config.yaml
d_shared_expert: 128
normalize_top_k: false
balance_loss: 0.00546
router_z_loss: 0.001
norm_eps: 1e-05
batch_tokens: 131072
Below are experts of layer 5 (counted from 0) of a mixture-of-experts language model. Rows are named router (the router's row for the expert) and show model dimensions 32-63. Each number is 200 + 20 x the weight over its row's rms, rounded and kept within 0 to 999.
After each expert's rows: "mostly gets" lists some tokens that are sent to it at least half of the time. This comes from a sample of Wikipedia text that the model never trained on.

# expert 23
router,217,192,175,184,231,209,217,214,177,185,232,221,160,186,179,206,208,168,183,218,221,214,228,180,237,188,185,217,214,222,182,222
mostly gets: "investig", "Museum", "://", "iversary ", "})", "ently"

# expert 10
router,220,190,178,183,220,208,201,210,176,175,216,222,163,194,178,216,214,166,179,217,217,219,193,184,231,187,187,217,212,220,120,224
mostly gets: "Sch", "Pet", "Gold", "Camp", "Jr", "Chap"

# expert 5
router,207,188,180,192,231,203,206,224,176,195,232,220,166,196,177,202,210,157,190,227,214,224,212,186,227,188,177,211,218,214,196,224
mostly gets: "ISBN ", "(#", "addition ", "Nominated ", "adop", "respond"

# expert 2
router,190,144,193,212,234,192,205,194,194,196,244,209,216,180,191,170,192,191,174,209,219,221,202,203,210,187,213,196,223,226,226,194
mostly gets: "antas", "alu", "oun", "umber", "ough", "owled"

# expert 7
router,215,202,213,157,215,198,201,199,189,165,213,212,205,160,186,216,215,196,198,199,214,258,188,192,202,195,195,209,221,235,186,223
mostly gets: "also ", "been ", "have ", "has ", "not ", "became "

# expert 12
router,212,197,177,184,221,199,224,221,165,186,221,222,175,187,173,209,219,169,185,217,224,222,202,175,228,182,180,226,213,218,191,217
mostly gets: "David ", "Robert ", "Ret", "Arn", "Holl", "Jon "

# expert 19
router,217,196,180,178,226,195,219,197,168,194,233,192,167,194,185,205,215,163,173,197,213,216,189,184,223,183,188,221,230,223,206,224
mostly gets: "On ", "', ", "la ", "j ", "., ", "Patrick "

# expert 0
router,215,190,188,186,221,220,211,210,173,189,233,210,162,186,186,214,197,165,177,217,222,214,205,180,236,178,184,214,206,219,182,223
mostly gets: "during ", "from ", "between ", "=", ")\" ", ")."

# expert 21
router,185,165,221,188,202,200,188,199,187,183,165,235,164,196,179,181,199,201,174,222,216,208,192,205,205,191,214,206,194,218,209,234
mostly gets: "plic", "hib", "ticip", "popul", "tiv", "thod"

# expert 8
router,202,184,197,199,219,167,238,206,193,232,240,209,177,198,182,209,214,162,182,221,221,203,198,193,210,197,198,200,210,214,246,232
mostly gets: "ey ", "ley ", "ton ", "ney ", "ean ", "ald "

# expert 1
router,206,203,201,195,212,196,204,216,177,234,237,242,183,205,198,213,206,197,189,216,200,213,203,194,203,190,209,211,202,200,158,237
mostly gets: "University ", "World ", "League ", "team ", "Division ", "national "